From a checkpoint of a small mixture-of-experts model trained on Wikipedia.
Size: 12 layers, width 96, 24.7M parameters.
Experts: 64 ReLU neurons an expert, a softmax router, a shared expert of 64 neurons.
Training: a variant of SOAP for the experts, 385M tokens, 5878 steps.
Below are experts of layer 3 (counted from 0) of a mixture-of-experts language model. Rows are named router (the router's row for the expert), up (a neuron's input weights, with its number), down (a neuron's output weights, with its number) and show model dimensions 0-95. Each number is 128 + 32 x the weight over its row's rms, rounded and kept within 0 to 255. Numbers have three digits each.
Before each expert's rows: a language model's description of what the expert responds to. This comes from a sample of Wikipedia text that the model never trained on.

# expert 5
It responds to: Verb inflection suffixes
router:123076070118115111150108173157069113143131155088131124120093121160145142040131070099175195091114116181106107158097133206152063186127138164108113113120169120148135115081122126106134137133161094122170184083133154115186138128092101119142056155112125167070117139169125163135125106116139141135
up1:063141115130078107133130175060210113187150097119121121165121124142135159218165105156107117104094155134089166105142078191129091172068169106095114160161193096160102095133108096122112154111179098101147126139126123098191130125117128128134162132125137176114141107132121117149178111072141092131
down1:114130123208130127075120146138131135108166156123115126092098099118063096134124145168125128182135151205152116136148141142161117102126089104201158115104039142166144103127114127073098107177111092134156187120142136064148128141121142131134077079105161123153056112085167151180106177123091164128

# expert 23
It responds to: Spaces in coordinates
router:118125117130147096210090151136116137151161133095165167105135052147135142085124105127155135131101142198114088139142131129120072147154140229128106105124134143098123119090137144085155040110121067104131152115074128129158190117116088160147106138100192165069094155144134128109169117068141108121
up1:088106115179103162075142134183032106137156128185178110137087119114132125154159173151138100104091136143138133136164140126146188097095162115091127087100139076147137118107105129145190101118104112122122133106078134179188102135130172129134168191149082083125195198129093118120096095120108096146
down1:055124152098071122129098118165092155131132127120148115133102098124138123151093141109162191192165144131177141117154151131128090152146024144168125119118130093102110083128211107147075074137130110143099134062128146106107074148131128097130164115180146130136124164123182171123189129142180077110

# expert 21
It responds to: Name-start syllable pieces
router:154140077098138128156098180147115173138138111078137152113114128123147115077102123137138138126123147152049100172129147187145111212156107159101088147144150127078181109061152124106123117141125066103172166094134124087151140105086067180124101139100156186093082101222114122115124110115137130148
up0:089136163111116101152119135148132160093158128049144161173127121131126053139182099155184209140144098128042160166123143121135133192140135197071108137125124082119205140149102107142128128166130031114124157130195111134121108142133120176125113144121112123126108125133127105127121160168154123089
down0:135196171164105134103064124128184132109091113157131066093107114103076164134137119121105148101159123178124174090130121169103136128114136131155127239066152094138088126106152106123124132042164141110106133135088121109142156223122105123074117131127200143123141161118128115124156141098109129158

# expert 0
It responds to: Mid-word vowel-nasal pieces
router:138114087117112152174127133153128193138141114113152158105073050114103162064116072080133154131077145140109102142177143129178083142128172174196114093119177141034128120115165169079122109101123115099130132115117177121109167103102113154203101142098129106089097116126129158126098103082144129102
up0:152131146131170126101130174141123100151080217093178124142150215154119133163161126097117135083129153096105136112115135151068129082139124130100108071111161110153072116035168155108155113130112140102077119158106078103128152103116102080160104128208123171142089200120122132111121134145130127164
down0:132115075144090136082195131145118082160108154133081104142119095099128136098120121073128135099104147145181163147111069104105148165126163132132099107146094179141093147172097089070150139119162146101174144116120194174111133136168129158037140125145168138112124127125220120191130052126125122137

# expert 62
It responds to: Clause-ending commas
router:140062117148122120112108166137126144118166087093182174091064128148086129111090117080169187071134127168071104135161190142221126137182135138127087086158146176125120109110146142103141065119170107111152142158127136138155131102118117097143090125076141140106069115158121116102145065076151143116
up0:161095169130140132112101131128119140090195109160043140174101129131120194146157065154106130115113105117131087179126142145148128055135159130071140204125146126129148102133124122066098157062123183091071131174103118172128122143130142099187112134094123111079148098125181111172128181137138097121
down0:127126115119138155148151154153112152049140158111115093124119177062124105073130157074068165126083085180170087090116134130057168211180128122204127128131092118109125157110128114128123145183111114166122146128210116162135153069164118152099140137140103134150134097121105110142163081104114151115

# expert 7
It responds to: Table data separators
router:116124064151125127165094211139100195144113120070135139093085147142120119107090121117168170120125115140057135125129159189144100147121158120123131128130156154114124112124111148058122110105173109065168167124098147075141140072109094127153067123053134183097083141203117116108143089105159130124
up0:146192117139130135162117136150193141091134122104183076111129076108130132111122106123076145082063131028146160105134140079178180096166134168141092175138131126167145146080127125128207114157151119112129116118113143177075161046142131142155110135134110120122124067110172121139113070153129123135
down0:088127113073121046147130123126162141127118100150130135141127124150071191123115016159150134127133150159181135141153098127107096189130076167056109123132182144131106139128184125170104147138158140184164173132135139095102107070124120078150123078128116077119136121123099163164125177167137087134

# expert 44
It responds to: Second word pieces
router:098065116117129161182093167187121167091189149121140146117110077167124101119143097115148122107111137142077112147111162214149120157180102161120066126124152097053158113116148160109124118111125078111119136109102150086159163105094111119153098119101173173072064127137095197116139095100159110160
up1:126144098120151128153141115130126197128073134117089115206064066111073152157089170122131141155117093183068127126115155080130174118135113186121070187133108128097114113166146069174142118144142124149121169136149132121172135078102145159210165106088100160126182148068129142137117108119133122113
down1:134102138190154114150197111147134142093127139079126167128124083125092087128146143127114126177144157144171143151147132147134127147167080133117066125118123115118110106154191080125155117134195114175102129101145134203106127142102135085038126130136099108092102135104033124094076113193191134142

# expert 34
It responds to: Spaces and gi pieces
router:135134077128134114137082188123115101131154149072143170114123057186113142124141091137127161103104165149127058147128150124135103147165143131124145093147136126075170126094128153067118109093184074122128184112081149148124153086113128186135102138086176216059075142152098178118122087108144123116
up0:152115091118127125121126142015140056083109138131127126088155126117126112182142121125159094056134141110106109118147163113115160188166106134128189168131059132121102102127093112152114168136116108128139118104095163125150121115200135133195133157040092150105200130141123122182132113128087154113
down0:137127133111168146150142159168139139138149123136178119178076145128077129135141097071135237136128139089084112157125119144114101111031120126085130123176134141116149139184120153143153069146093129174107143139105081134097117084072144135094056068142163138146136170159127144068129094164166130127

# expert 50
It responds to: Latin-style prefixes
router:110086106130064099216099128169146161138152103119180153107131095159097113132157089096146145123135093111117060156103144161155116158150106158164115093174164120079125104083150183090096125087159106101114138109104140081190149111120097174172070152126146144088099169153057151104114077118145101109
up1:154105111125109131112150129156108098100136181138135151141135047110128123127160125092239153150099129117122132109135158099089133118125113112133145098115146060076153098158132150177106066129094128095098129183119153161146122100139120161180141125209207114135128113149107174035097143159141121086
down1:072130138147113105164157101117121159129092141175101131118108165203139150152097141135114035127121121230124159178149097115130103156120108136111081144099124147184121133119112126175119098103149130113146187123134060103183114087124117105131096075099088075171142133188162104151112146094096168161